config.yaml
d_expert: 80
router_score: "softmax"
qk_norm: false
attn_scale: 0.125
init_std_up: 0.0436
lr_mult_o: 1.5
beta1: 0.95
final_lr_fraction: 0.0
dataset: "wikipedia_en"
Below are experts of layer 9 (counted from 0) of a mixture-of-experts language model. Rows are named router (the router's row for the expert), gate (a neuron's input weights, with its number), up (a neuron's input weights, with its number), down (a neuron's output weights, with its number) and show model dimensions 0-127. Each number is 128 + 32 x the weight over its row's rms, rounded and kept within 0 to 255. Numbers have three digits each.
After each expert's rows: "raises" lists some tokens whose logits its average output raises strongly, later layers aside; "mostly gets" lists some tokens that are sent to it at least half of the time. This comes from a sample of Wikipedia text that the model never trained on.

# expert 16
router:115150133205113075135114125183082193152163085146157142126200160092095143169127121149151166149126145105142118102126130094152156113106080091245100111122125134169148071166097112199159083141143158134095099136095138133100078148092107113066127138159152183144176174179114166166143156179082104138136103096112146129089145100127081135139135140170105167126092146137111107100133132158129140133176
gate2:106107091134165069148119122165080169192144132167158156131127142159127148108134097089056092157122138143092091100090175167126095116133097203184170154146101183065137104102121077161126116190134158144105069131098162131149124132081074148126131086169117165109126133129137094152173097126144083143121103124145119111143152128183170107136187150087109133158076207122069135199110095159136093110099
up2:127136111148143119076159187098177083128114073161124146138142120112133144071108142060121153130172184153087124182130126107129103133169095124154158173088132085096131113099148097149132119100130143180179096046114139127078173168122140147092118122134118100182174158165143154119199075082183170099134154132119095178101113111109113151067140129149138076173129071096124137175147098188145082148129
down2:149151096125143170125081137078123149117190173161159100106079060136126077201171073252147079161098069173136140091140110143153120105062112100074162123080128127142079150072120109167142142134079124112096115095090094182152112145122182119120138143187064145051132126145104096100094122151090102130135099115116157119142147130112140130128101172145179103084108095133116160103103181109134118151143
gate3:086113089130145105096158137156150117097129132107078128126124112136127083051119133181146164148100177151096122159091125119122039089092118157112108155187164160149103142103150136128186162072131133167100133100166134119163093091108141162114095089150098093065104148087151136135156145115095125133104107143152141035100145166119087141167158188156158098112106138116101122123127088179159112197066
up3:108136119124118122114130161076121099145133156106103111135135098144073184153140096213130157112226124120163205151091149146086183124152105064145162097089140107109113116151166132155151128107117119150110175161085100131130143144115132132182134108135160162211210088096138097141156070073161157119151107074097095169151112124118101110092090144187096114126181135106178199108156099126154119145087
down3:099174085106101129072127083104154213177092118086124141123124137096079140132100086148137192139105159135167127116133139146082175160123142106175080079141106112112120122114111128087070102097114180130143147155119145093097138111198074146136198116131104180156139140144167164086104111168171141123144100132157134156118152115152147112100101122119090107153104124105177150157112142117139099089107
raises: ",", " and", "'s", " ("
mostly gets: "ford", "ville", "ington", "burg", " Henry", "ara"

# expert 12
router:197076114127096151151115117150149126094167129133111100144166230128094077142128073087127112129140135110148101106118148090134119023130090126123111164077149125145171145157142111183113120112074147110125113126100169126031149144120152140079103161151145075153112150170131157190131128143126064154118122125098159120101169108091121187122136135127121144118114180105070135100110110154125066193111
gate2:145159183123142146138223175137128158163137105081106103151135144100168123120111140132113094046154171092096166102149097129082089092103145122114121161120132043116093121122127120156148114165106144158118147087161188146092134122143144099130136115178086171121110169117142132148078179085087057173125132121153123100104096114121162127179140132143096171178147138101094143106069155155064160092136
up2:177173183129149163161100137141193081115094093059088170142095095175110192189086121127153094082137177182134128121111101092202141099140124105124144187107106152146221112112152105092107096111139116058132147076082139083078121137122098144130162137129116101096143156146066118118146125066175180100120189127145111134126131138137133152107108117141140133167094109093122125171122121080085120137114
down2:123122095143188129156126127104055092171145111118187170146097067148086143139108134116154165155214147163105087145146111144151077130162089131148122076103154141141159107113138089107111157140166127153127098125118170168159137139163136090058076120089118128098122131123127138080129083076131120189106115069099110158159176145113099159170125110122147140166123122072061178190086114176104161119157
gate3:167132120082090083112186180127091167111137096068140115111136119130060111111132111075126166117105126143120164125060106134106085039126166123121205172139094127115181080157119129134139111151169086092094114126120170131112132103114170122064086145182104115165124150181087205048165149124119098145092153090078101104099115148153167128121092115138085157114084125124085173060105136162182174139156
up3:134132058164105110063102134082128099196077121151154105077119121170107148112104125074172159113096118049105113134135143056131133153144159146211084192104123110145138150093143177137124170168124176141144141144049176068138124153069121087129136103107116143171142141126112152128141137116093113072099155167135151154112105123102085148170197160164093141172132102154142146159170128092134148120101
down3:151131087140143126034095160127141088161125158149143134171150125175075073173219103162102155104092136144113143102056165129128096112103069150107126129064153155146116160118124124109114139134109173127130138108060104151101147146110165132112109110154137082148101164127078116156120114144102081127133137090192111126125138122162087120088104174180191076107089122135051109150093163114124148106141
raises: "ions", "ion", "ing", "ory", "ed", "ional"
mostly gets: " end", "act", " List", " Date", "See", "ort"

# expert 1
router:145065191182124107150109147147097136096177067171129144135160148134094140195136133130166177120155118147101137140146104128156155058143084141129125144082112134115130107176096108116156134069159111148149112118149177130152141183156159124138087156116159110129147179122116135142199183127114076118124113162113131165133114085114084243124128143109084127108114156092103092148128091087120134098142
gate0:149050182151080147111137165127112170143149091120164189177163100129088157150115106093129159100137114123152183116088098132108138116086136153077086097103132106106136132149108203126166060136134162114137170150131120021073092076116160118108133129152136135140098153135160175184117143105179109096108077122096069068158098103082104150140078146129154095070101191149100193104146126154112167122115
up0:161152120088153109131110032183137121127091115133150133142134080062109169115156105202101102155092140140172160110070117111064154123123159204126113111092168097158165117142116106130132088123098126157137151156153169135157201162103141149137117084110100131203156119173162147107088132121161154033143104128160095103092157145111092172151126149152178077113110149137133150117076084100093085107130
down0:139115082144115077172108160148115113142113098116130086073136156150045105137191123117152088117084141125140101168109140135144110156108179132140139071105125150152179089064120070124094150079136154149133119189105143163153126143126145101100112181153124097109162116131154091087173128148110117130112154107105112105154113072104178170131131095111164166078124149154080121112073151165162154143101
gate1:149144188121131167079156180113147186135085098140109040096159126132121143155164124182156133141149145076087157120126147076100095092110127125146081159119161063134114112176092108140102122132128116117149173097140161156092088158076101103096101130104139099152100146172175139126143095183137157139105162127124148092120060169126108103119050125075107157208162066115130143094149128129064106133136
up1:163135172112149072116137124104118123092133133097101146102215134084089142119126109062185157104107082111163131193128102147114139116134117137101124082112106145097132125138083175099133136091126137145124087070133073176123173063156141166085136162103135145131106050096197128086092059193091177144139082127158124080131140113066090171131146128149136119094062125199123082131102166124152180199123
down1:086205146152141163152151103113203130098124146130039212126118159075149087113117110097168109187103124115153113121103128169124062077064123124143144131134196121158103163160147088210124132100171115064100142113146101056125157136096137145115086135097092175062169087152144178175170166115100131107082108084179158082094170128071166130100107157150118167130137138099152082077155125107137168169114
raises: "ishing", "ig", "igr", "ements"
mostly gets: " Coordinates", " There", " stri", " Species", " em", " tri"

# expert 23
router:095102163152110118116087115224151112125190090162119220079138126101127094123136131086140144147148092089111120100179110097115172130108103137198130171120169106147176148097114101158167104110150144121115081130109154115110080137103100095103118087138110124127123176130189178132131155108132131142092118094128125130121121128073108135191127098165147149128140166126144069133213158145088063117181
gate0:141075091144136163140126084115189081115144062185200170100147123129121162104084195102047092143101149120109127165143177113189148150130131166160134188129176137127176078148142093086146142161086181043092125111128154063108071118168131165108109155115143118109096132119129098114124168103098129106114100147123103149158166096095145178154168124123179133115130154088120166119165136167164113074079
up0:192100144132082104134124176172153145174095078098151142215180170128068142118196164079057173126135132117159114193113178076136071115157131143117147121162115189106146161119081125108137093092111213158076134086123137096146151164123102122144125144159139122138165110125133156126124164124189153164116163149068144092072130138073110150166126077133119203145164187165100158144138179162109161059120
down0:096142105208108091159109129150083129116192084027096132110114137082143151187138110110153168104173122101129133131138126070087139135127105063156107149106162139109132107143099077146101101162135103093145130118118132117104110147063076106133104096170123118104097077093106127138145080151073103115123086139140100124124132106142125140132096186118102099102074128121178067143151078176122127112136
gate1:143123102100157084134132138171158098124105094116078151095180101118108143086174067125122112163172091089130183064134148076139154128101085144093131171146124142102167071134123169113174089133168180093172099131083145137059080106114180145092097094140148106135108132109143156146157177160068098129109162153142063094090162131075116074148123131140118195072161093093146172080172091101183184103158
up1:117170092193135111141086130095157141104083162111151105130128107083134152109094149125148126103083065134122177127123123079120126120122132178181119208133137161134118056183104119149106126145126141142172147084149103126115117118194148103191134102162084172093139140152115143133134108138161123114108109205127121093119159136112150119185178162134101091174106163121099137147131135104109165174125
down1:098135136080149106141115063131154096108062190175143143129162145134093161152183098082132096164141204136080140123155140161096112142158123137159111109116182160163184090076137164141122106109060090116133106137113119177112171093152144111197161119161107116120182178100120170130191108170169079178115192193124186134089133154103068078129111121133110132159172107108110114088117111124165126135156
raises: "ase", "ate", "ome", "ates", "ous", "omet"
mostly gets: "idae", "ensis", " econom", " genus", "onom", "oty"

# expert 11
router:137071167184072091080076106165103130086160088205125156087148185111123078150168142090159135115154095127115137073126129026097155092125137132143165131055150090141166151166147128163132105113128139109121094137094158111152106178142082115122163128123111126116136130140114134131130166170056063163105088086144111140101119126141101164150139192140115130101103148124118113120139147152121079114134
gate2:152122144129145165134146129149168110113156058171128121174138058182098137098164136162131088140149159110032151163163115158153162174103130146091072155148172061142053087145112153156154122129157142113093175171111133182155138176124095188164139078142206120159136135090077165127145146114077108193087149083127178164127164147073151072119136158122123101115130130142132114162174134125156139145116
up2:096167150172103092102106112112137115111110161124141123133176131162151073132145148176176115162152188171178105107121120076121095144080148119181141170128088130081117099130142088101104156113153157110113130090138153146158110106132174140127148098097128090137105155124112047107090164113122173116110124141143131193178059166158101157099114165148106127180099105163113127116116182073072148109136
down2:116124117111096113099168125119116155154104206033192113095107103146122096147096123175121130105147096106109091151125118105149135121103108146106135083131075145200158121144176152127108125113102125127121117141111130208061186114109101167156146134101105113111064112162122118103173171139113164077077137135098101176122142118127103096115144076154114146187117142124121126086158162112125181155194
gate3:099114168111164152153112101099178103159112093200144124141156152131191173087164117132177087104079165102074129166126181169122128123111181142196109193150119086194155139149106063177141112159160111126085168095151123115122067164131088108185117130150170169136111078134107138174159076090080134143102093140137103070158157108143071131163164170176136087085079143138097165070126154132161167131191
up3:148115083137101134144129125156085160075103153141188119074129112119126165127140111136102086164132143135134129113192118115122134153135181099133137178122086124193100125110162131160126171088143116141129099096129139132081159121095128174078101148095128149139128132173136166081096142169152126118146156154142136156110095174087135142179125115104149120147095068126141134125135168114079149134153
down3:098185113140156129129103110058138150207131122108118094099121125087050163131147103095100105132111108127147073142123103121121130100143103135118181138130147164122088107039169134099166092111158123090110125152203138094076169117101120149090110094103161077130099130114080117085088106146154095148192145130123105118100112087122112126144061115180128148129117105124194097141112123191104137111107
raises: "|", "-", "History", "==", "S", "et"
mostly gets: "\n", " |\n", ")\n", ".\n\n", "==\n", " |\n\n"

# expert 7
router:139123176157138119073102166135115161089131134172147165064153161120124163148122104126202178162149089085116132065151154103129149128105100079171201122135128147162147137163093091153162082126092117111140085137143115111112086162154097122093167136144144069108122187141116124172152170168185128140111107114101120141117186121164147144105134140158160132111115174126086116102158145129131066137197
gate2:101112142109127117106094153166108168166037132170093192143129128085111096158131114110150140149119150093155169165133177123097130161163122122165183154120127136123140181168150104168135096079098113153088137159099134110151129141104134117139105084178126139128092127088131113155121116153149134122091147058147152081101114135109169147088138118137149169153161101074067148143096194106116076145154
up2:103099105076075122168140161064113118112129106165140129129107068127109105142152128048098135108110096158129139152125103205066099137157094112134130092102131088125066101136153113086122086118140148197044105197099177154161159062125119139125138118086125165126138075141104115191191156089169155136102116144065097117208088147090141076179086112143092144217081108127096112140135111093116100142158
down2:108143135146113154139082139178145149150161123108105102139211142130086129159126092135097124148165107152112130149102166146091147163138124115141137135105095091189128063126100152130106093125143135110119094172167093153130220080137162093132119168173070103154133137184108176081094137160082140142088170127055112201181165120122066143132197127175099119147152134081158125112122114121106135157132
gate3:123096190101134121106112092136146111163116092070160096178118168091174109145105111173146117137154129120105082126157108128087210123099110112125098129118134088109148162099164107131135129125066124197075109137095097147161132149123171127204107123106121152090147128110093123137057138158165105140148154178132081103144130091112140140113153027088093172154113101141116142099111119100131089137094
up3:120177143127182137120132107089145120124128121117151175127103163212134095109111163102137111081157110107128091116112129221093117132168099121196121096159145118088093194145132126131075143159175164099179143151095145123180089150142156165097185121132149175169131136112076146116220136154084113136166144115136091100138122113111155171166103100180108150079166212102144116168114131176171055125106
down3:180137163130126108110158084144121122144101122171129135103180161161103110082143133116151151090127134092110082150122164172157182145159157093136110193135087171148159093154126159108160124183149142129108108093152157135076152130150168157075105133124152063077148153094148091134166074144155123121122158132149105134148077150118106162125194089145141070080115130135070168135056175133152138137119
raises: " and", " (", ",", " in"
mostly gets: " League", " Cup", " Championships", " Award", " Championship", " Army"

# expert 8
router:198063214170110130143120147119122137072103102213195177112152174102120095143124127081149160152153092096106128105131112097150168130123151091142185172118132118144184137142112083104181085092094176089092125159171167099105121158120095101135132196148149084086151177131181138131121163137118111145146120149055134183116128137069095165060115109135200168134153172109128117076150121117135087115130
gate0:115077153143153128130114135080096128119119157153136111160083128131092115171074173130114180104127098092122136125169126119125111144159092081105170193065145050182142121082130158116147110101130169148122102186143100081140117123072102126105144135117120134110123120151085099157158130137162153175091124151132085131104131093156121122118168132140155130137161111072122113080118156101086113156111
up0:134160118172138147111088114103131124138113096131186159197140139105066175185122129137149165205142166147159143185149109114143152108132096082143171112156056136134172102157133087123114181157097034070122165157160174152110112107123117117117200115134108119068167150150077144081132073192139169151116162079015152076097175157131165162155140193144170120167123143120122101139130136121158177165102
down0:139157182104127095169107070176076134109149135174071131122145147118084109107183160130064092153120121169138101146202200123095125149085161106142148136133125168121126066143104160090068109157133138134108087138114094131114172177105116119079144151114080119112119107040107084151180076166092092133094159143099138153194124121168079164144097114118071095129158149096145172172163187087184124137125
gate1:144134129133113146114144078083177119071122068130064129121108117150171159114137092123152106105070094111119120121080133063145162131088060153132140105148069141154122155142071076123157127071081164155135159152087162067154092161109144119122113147146201109192105145162142101108106188132120142110124134205118136103163133063113059109167131042124174168182160073125105120151161145116130089111135
up1:111073136119079124153099105155125172151075144090068129116142153099144104086067158126139081177124125097107144036117132106091112120154154132155104119106147102090071129151146155143144105108092142152092116120092179158182124185144075101156139181146159179121123100121133133141059084108118081101179115170113148223111127166068125151111105175153146130122097182184095137163108082149158156085143
down1:114171136113114161095172102166116122118085090185112136147121137119115113131115108139096063114136119099161089163151076178161174092132123142138084122145163137153170071193144127189082202181120181086093085140143161121082108132068113098097109094123195144091116166143079074107061056154156167072090116118119100109146089129111157073169151147189100133108135128107089127148142132103130101116154
raises: "att", "á", "ater", "ower"
mostly gets: " r", " c", " s", " d", " l", " p"

# expert 22
router:212137141169136114130088194175094135171153098179150162140135151154132067142148059112135152139103131139130097122145088119114176094122138133182155094117114064123161156138126142172158097140153126146135099113118099121062143136160095123139118120178139113144115089133129177102130124138064073100110162159159126158099168085151165117120137160136147118087114154128098143152181147041079121111120
gate0:093151049119131070116144135140078130084174151119138170162157119109172166132114128123072158155088159118121128120120089120090146129091128087122140069095156112132108116149188142053096100082129151106170100119121135104189087161050130132134149194137152133086122121188139096151136092111067133114112087065146165182133152135153086176081082099126114141096123094103110157114161163084120124197141
up0:145117160152080099169100158111181185138132128108122144106064119143123165160164142025157119135166124168105136111126116167131132112115142150137164212119111167089121125111097191114195141150088144140164135184165135129108165075103115129095134128111123129155111174149132164123095111108101142025120099134136118107080075141130133053149147123154192183084189143094090130088111139154104141073186
down0:119116096167164133133098119124118120146124129107096148146155123092110159137148128132094209132088078066085106109100150148133117128131134123116125150129133146123139183120104147184126067174127067157102103117113121108093127113174181130119084127152203174144118163074086130123108119141098122149129190169109105086097142111125155097197123155146139178065112084134155130126166068080117125182173
gate1:168125124151181128109180129133065118065123081140175169124177157168148094173101118171123149081113096152145068215107145152120142137123171160148094127121151098107132159092131180125108097118106191160076110118117098183120147178112144137120171115187116120069159150148137157039151135198081131114075102209142132135107185102138121077119125103158146092075115175141128174174113084160078130145163
up1:101118133163130177138083102076117115099097162135138123114145083092150108150112114144152110116093099116095109135134066139176185109119108085087111109087101207183117169146119149093104140083130228124140138091110076126106138133157166155090153110102108154121104188114104092072164119116113136179171081121121128134179115108113181151143164033112132163096122129130072165094115115184126212149167
down1:136111068168079157092112112103085098137120125132074118103130148099154132087085084082119091108135138166097081150125121090108149085094211080181081119148098170105085075123132147072115211101114142137116093124049136143144087128118115156120126169180143132084112172069166113041157177175101055127133094131086178096081144136139161075119093105143087151170132201126131092141118088118166089124117
raises: "ks", "akes", "ents", "kes"
mostly gets: "ar", " par", " de", " anti", "ez", " called"

# expert 5
router:139076180172127142155139119179137140077149104140177198115170131109112134180212115126149180129106122111083187095143213089142157115120091076123158093061139121169153125156098111149147123097100155150103112163122132157114088188175118162147116160140195090110133138147154162199122168136081125127068139109104118164102135094122090131133125154134170176090131139083105111136158133109083078155173
gate2:137064164091078120147194100101148141050132154139182112142146144130151174115109093204126131124124108089131083080073112185145117159127098160148153099132129116107172073135167119158161142129131170145087129127134117100078107248098132146099109100105152167126130149098161111109066134144124139087155116040118098111176129141108118154102105176146126168098062183161098137143158147117147132121111
up2:111090189143114152082136122142159163189157172126116076120107068074140128126132115100100122134145141115167075099150086151120092138154152097141166103053168192072137112172102121133142081057133151111135110178102151035138126119102119147126125142166162198119188096196145142112122116188153140154160078136185165082094093199088143096098140125078128110141115144109140090111132119092106125094122
down2:113136174186113122147062125082156145174108155198178193105134127152157128152121072138114115072132138137079077108215135108078108153119157134187145105118142147101126106137148097131128111103091129118124177197134133124182110104153156132093169127104127061102144133130172119141191131106124107142166126110125125090141118186088173100139096107047175126124081119103183162120105099083112180119142
gate3:174109105179108168152155139162124174085091126110131135103138134078121146083117154105154082068148103198103098136158158124131080137105166149087099121121169099104127102152095106126174163190154131155122118113155169099107071136116176150095144164121085163086150167127088040122130175191095180150130106093100152113081139101138159146073116143167151131153157055136141132156132112133172115076140
up3:137117101136089140098089159048115166164160101164147175090141036147126111101122090099123112138066086108132113100161062167160133157143154186201112118095120094143126096080164143153112134139115142117118145161115163094118158127130077115154126172105111135123085188100142162151161117130189111080100156137129202106132137103102160091100130112103164124212079072109158101126113138122112074139105
down3:119112108135125138209139066137131134091135179166140155127099140120135102164119121161136118143111107108150150136173014185129113116103153110144130119128147084182119135139130181143162092142130105152102105145126150156124148069110157152164130168118128080165152110084100101182104179158123175115107113146135116130072160177142069125142124131130137084131176094117163129185074116104145095131112
raises: " the", " a", " his", " an"
mostly gets: "),", " by", " with", " for", " as", " until"

# expert 18
router:173115138139087089059106097188098158094164107147197092124133144110109129162149133072159174127152082124130061113183152117100146124117083103114168134075198121115107104144126144171117087121073155116095114118089096192107146166113130205144134135158129079075134142134074153118146194156067082136097130156135152135117150116121112153119121171177117106124116138163122130140137155120125141177172
gate2:129089093090131087136111156157138138105104102191126145114110108086137101128115151132153103093142163125140138155120137125098121141124081133107181129121156065114106118208131114122144086166096124116113137126168119113173141113115218174128136143101168093154223176176101104096193171064094159140176119154166125171166046149144162153189183186119088111134123145155095092069110141163159117130171
up2:133131122130116112100125145074129150081172092121155100044160131094119152214100154148132190115164095094170087142145133165107099139144138121102123189146143200160128089124165078115107122128139125187132102098045119178086153126117120121089134042152104143123160029096065094085149111195172149124145198146097146142116179151186151125149087099133099140126180074176136106157148087117121132128125
down2:115140124128146169127150108169118158178151061139160089156106155144081175128094123131102161145049144130149155081185062078135095163133147177089077104172109111180147090114144083186151135085129171092201111056076100134106074141141093149126141117114115133130108058114102138118146092142141129110107101135151129219156120158161151133153137125158151139157066132163155147107149123127170100139112
gate3:122099081079162188133117132097143178165160080124134125138168128112111102184150131144127092149155184121144088116123156106145164078146154124126133118120157107172096115184112128098090109162135107129112141144140147109112129136143188204111119122159125114137152085101119137109092081134082107096112081145125113171123201112059123168112131169186117221137086155126145126160139131118128143163144
up3:099149109156144122114139165082123182145134178196143123090121183134151141072151154149130115171116110093086160114125147129072156202125088134121163116112131163111134180100163203160113138121105080235131148170131133157142113065110122165141115143125123108137151121077112181175163130129160078187100122164113189117116175092152085187135115099148117157082184176162141090167175171162164084118154
down3:103182085108180155093134081175152125150092117193113131082142039133129153125144108165110145130138123081166104189102086095092108107106130145081053167090115063165079100094154119143129115130131114080102124143178103211085130137143133127086138146121138133162122140115106077115153173114092147153073148155090101190141090139163148114057075166166157114119188096127116128149158117174174188173159
raises: " his", " their", " its", " the", " a", " by"
mostly gets: " made", " used", " played", "ating", " released", "ed"

# expert 10
router:149111241178151141076115128149102159146129068155154168104220159112134138138130083159135202143138092098116131125168154122148204113097100108180159118111140110117132105143099117139163099094057182125133100138150124127147124141151074115089167136138158116130156158161177138145103192136126105126072097103095132133106174086155101145162092168124102171082118138135103080126160160101099078111151
gate2:143131177110104160150138108168143154118100096174147130175146109090155129125176092157092097152096096142124075112064123177125099113110158111091123152089151132128109096095108145177131138106143149123081109066093169136085106193129089098109120146186128149080165150096115072191113103118107094123127119119120096076076165066164059110146071096084128203123130140134144042135128071151108157119128
up2:091076102148080083120092169113178127086091116122119157147045126130150063107101171095120110104161101126128155107153183140129168062188094146134140124197171106110148139111118168122162150152116096180166106157115090120081173082148171131113134117067101162134113109138144094108136087090085065182116109091170135114103134128078137122105126180102145166143086138132120121088134095159122142165150
down2:156168080181133132125069139215154074121152102127115108071170138173136193151123134177156147136169105137156133142123147182134131126136103089071088110131133136160091086161129149120136082155129088130149123104109119087088199115093101120117149100126181130123151159115063204143053121168181136170074100099140137200122111124134054109106190153131142122116144110184165130108147161081133147144122
gate3:120176114098100126069125118137104129197100105154152128148142190163115157181130140109144131179106161133123173116073175125117133109134162136138073106173132161163140130123119145117164149178134140156114146157120124149068135031140178135140184099121071111135069177068141111153110152123132194090048156158078176139099228129159179136128078140164103130105076157185107167140176123133165086125128
up3:173136108123096162164130136139078061160118141116186142112125080114115144145154116084139140090104102113131114175118102167067185133099108122148130152104134167154088116117099109075125165115121169072197082191084110180077067130182102114109150117132154111146100056150118098114122121166104079086180124193108123128118090125170150096132102149141139147086158140105167198119151149103089136134155
down3:085141142129136058106185134114163149139156101047140148079126144182117079137123119081085136117151085111100138140188132106217114134129109163141111119069140069109122140154139101132176137107095118141163148192105184159076124135061125089178157157119123150158102175116173155133157109067137119159071141070108136119123146151128083086083092166093182128128107158184097130102109119094134140110115
raises: "%", " percent", "%;", ",", "16", "0"
mostly gets: "20", "19", "18", "08", "07", "21"

# expert 19
router:139070166127147088136086170137134151116172056192089181091109164092096103146136126135134107146113076130111112085103154147163180081068116130126153163120157138139144114155150100143133107052101132076099095176159180218132108143217099137099111135158136120109150138130135134123120114158112132181097132115127142134100154104133094164078154199109146107110087159124088139108133165126069098065149
gate0:058128128124130099111050084126125113165173169125111173081112121060164104092083131095113089103056102150107182073135105132160089073136128134104119109131135175171177147088124119153106174133128128072109155109155167113109116090124161048117129185148147064132137103162100151158160178164118138103186132111181111141078182124103098097115179133113102104093091104145175065091093159106163167117150
up0:095125139102106123133107143158070160253129100192113126125148155144112080130157137087120099170121152127137151125093125115187109151077118073135139189105139143150189103088163115172202155129119108136173150147153122130112098118138122148142108120117100109074102112118115175114156143165108148188124098131131102117177111136169113123099095085186119088091097109122140143159096142083120172081058
down0:112108063105149111190104112118111154069155157113156097095171117124127096145148150134123093168100137122145173092145092138127127112080106141157126116153096069170119064154131151159081158095120108154166123131108121108104115085094182147107149154115142111144134147153168117171151139195045113137139104178088122127151139122107067129077133186110100097089064108109137094115125117155194180128138
gate1:106105127119134076141144150128189186120105155188124127132085117120065096118111119200074151112135137131145150139127103072119123096125085115141075157155060152181136090144161145141171075097136071151108156129168180098119138113130161100166110166171153130098135124186147108127149090100123128107127130138167137173168086148149082104144150215136124161178097119205111129244118175145083125133144
up1:133109107171104087105103125171127134111183154157184144125108141105164115108128117153164157095123114119114082184102076155162124165125154067126132122102152085101092195109074122141140203119145181074137136062066111146077118128181130147073143115165117128099112133129105138102147163135221066084144058153127156122165143087117112161066155191118103087082113157059205140097173127130116131100122
down1:162101115124122115152126079147131140109146078115153169103096070125035108139098107177112140143096140126181153135160184124111156139074140195189123144135114158102138153048072094068153134113135152107135134172121127085125109109139099097134105124135121117144103143092132136126165202098128081128085179150132095125125178127121071096139097082148127168067104109162112161162123154129122118159143
raises: "former", "b", "out", "c", "l", "C"
mostly gets: " (", "==", "–", " \"", "===", "/"

# expert 21
router:164039150134094128095081119113121162098151092159159179105173153066129136120142144110181176142106088123105117069135140101133189102120145103151145141093200113149162093159119088120193097124122090088122086124121109163123056141135086170099110108176084069077137159150113173172144162124111116131145101112139141130148153110177137150078130201157077100141133174084149124092163113138111064132164
gate2:123121106084098134102110118103136151171126114118160157090128139089138117099150160065136094073091159129100115098134158092162079126103154095098065128073122092135126101097155113163158087094122164118168146081150163181118109108134140165108097161090085102154085132115125067128144147168141111131182142147163170099164153091135168132118165096100142129090049118148122120114149090188170092090151
up2:140168167130069132141125093077116135097214136185100139147080161193168108138151109074183091128148118120146147149149171152166135138176216140148171111099058092158084123139149149170176129171101099124104171113137134082113143148107171151187103141125147163118117076105157119155088093117138147112101196124156142120158144185115162072130127149178156154138088096101118134176135077130165127125084
down2:120080120156100135124105181114136154149108147167172124058096078140087125123103148164087130097139073124160132134197100160159156132207100077119119109171102148162148189116153144119098146121096103101116132149105142121097134085160135115123112127056163125086162086140150087121177129106144120158095085168099116189132132139073054084202143151164112155124101125108095130144112083194151081074143
gate3:174144103099181137089134150131174172101155108161137164119060160118059126173101051168086126146092124151119157131095157119129135148086126144124134188121130086203107102087118105156123148164104157188105143084127139099093090165208095161127145158144143138127090171086102142119126091123111110141182144080107115142084091120171126098095098131181104129134165139059118104089157126153079100138129
up3:162114134173133201149161091134114159097135162114153087152105104144093149113084134139122066131138195065119153177161078074130116135136107155143155161103094131083150104151161121176121141168175123115121128097118119143161063137123123115155115083123117103128079063100116204104077192149164127209108133117107152161054140161177099120215105082150120154132043167121080101105145134118169109099104
down3:120159091139165151143052159083101145104117089161108148101160089129142171124089130116084099097081126142120168144141127090137102163152204095143097107132158108140163114157140090108166178113182112130068097111171143138206149124122130180132158095151187138149152060136124109160154085148120192136096107105116136123102139110161084116156132162137156107202100129085147160123182142087179137133147
raises: " in", " of", " to", " that", " and", ","
mostly gets: " team", " film", " city", " name", " station", " information"

# expert 3
router:133127179169110103162110121158075135108145137228136160120158140109093105171093141108161164147147111077090063099148160136158115129108097075165123127060138124144123146194118094133096151071118183129117160189197131129136120145140120103109114152185156117128158159132101134189136144119155080184116114108200113126122146081114139161093125169075115161126097111103121082138123104121127095122120
gate0:126150109086159197149140173160090169160115130130141123131171123101086198197176141185078092122125135122070104031137135105114105124121118077176171102107133123109132167101181173148091147124125083141139142072189177162187117131139118133149107158121124109091116145091182134106134132091090076181152132064104186126156135161103113130107142110060106129101081112097124119114103111121123135109106
up0:115092126173157124139159152136097150113115114133142101130131103155123120094106091123098172126091073129155135124109082193178102118117128175130054123126169133129128138107101127065125106149124167178177122120065085073123164097113103106091158162089163078162121134130084180123111138176171077102138146179120063118120156184106097165110127112142137181099124159126150130159110044135154152147149
down0:180131163069170221131150115187134148127136158193141120121117074173136142137131075115087071147098159120135128117174178108122082087185112111151154097094196153134135117156152112057118104097159137147112159126126120133130110118144098159107143119118184117074078159212131143124077109109123156128134093126100175127132160169131143101069081089065137125064105103182163154150121147116177139099193
gate1:100151185147189127123084129206097142099138116122141043095156151145139144147157113090141150097153142205198128153164116097128122116119112092138122163158101181130098106094150133113133159059099149171067115166105124119157153111133132164097156112116149142127088160094083091211086154135157075115138110081114090089081135085131138179114115132083151129138134106124125122083163165127117180063081
up1:118122166150134159102114143155161124113133096088141135077156208091078166182164099104109108156086090193129119146124187094106142166075074119115102147120156131087092149131132164097153167112159146087105200168157136161229099120156098137093117173126169090073129180168123123144110164087146149111135106201149082157151161110089092156121112152160093093119151112118137191102143136158161125145127
down1:131139182070076086125124111149177083110086153125135076128108137132152110140065172124119127163130129110119134075102075062200120147160128080140146114090141119143134113069092127147132155146094135123074115143118099123108153110148120130134077135121100164174128122100110125095156135148126062193146093099196131097089162137099137147093138114125156158116179124082115052169126126110071115123083
raises: " However", " Following", " She", " Although", " While", " Also"
mostly gets: ").", "\".", ".\"", ".", ".\n", "amber"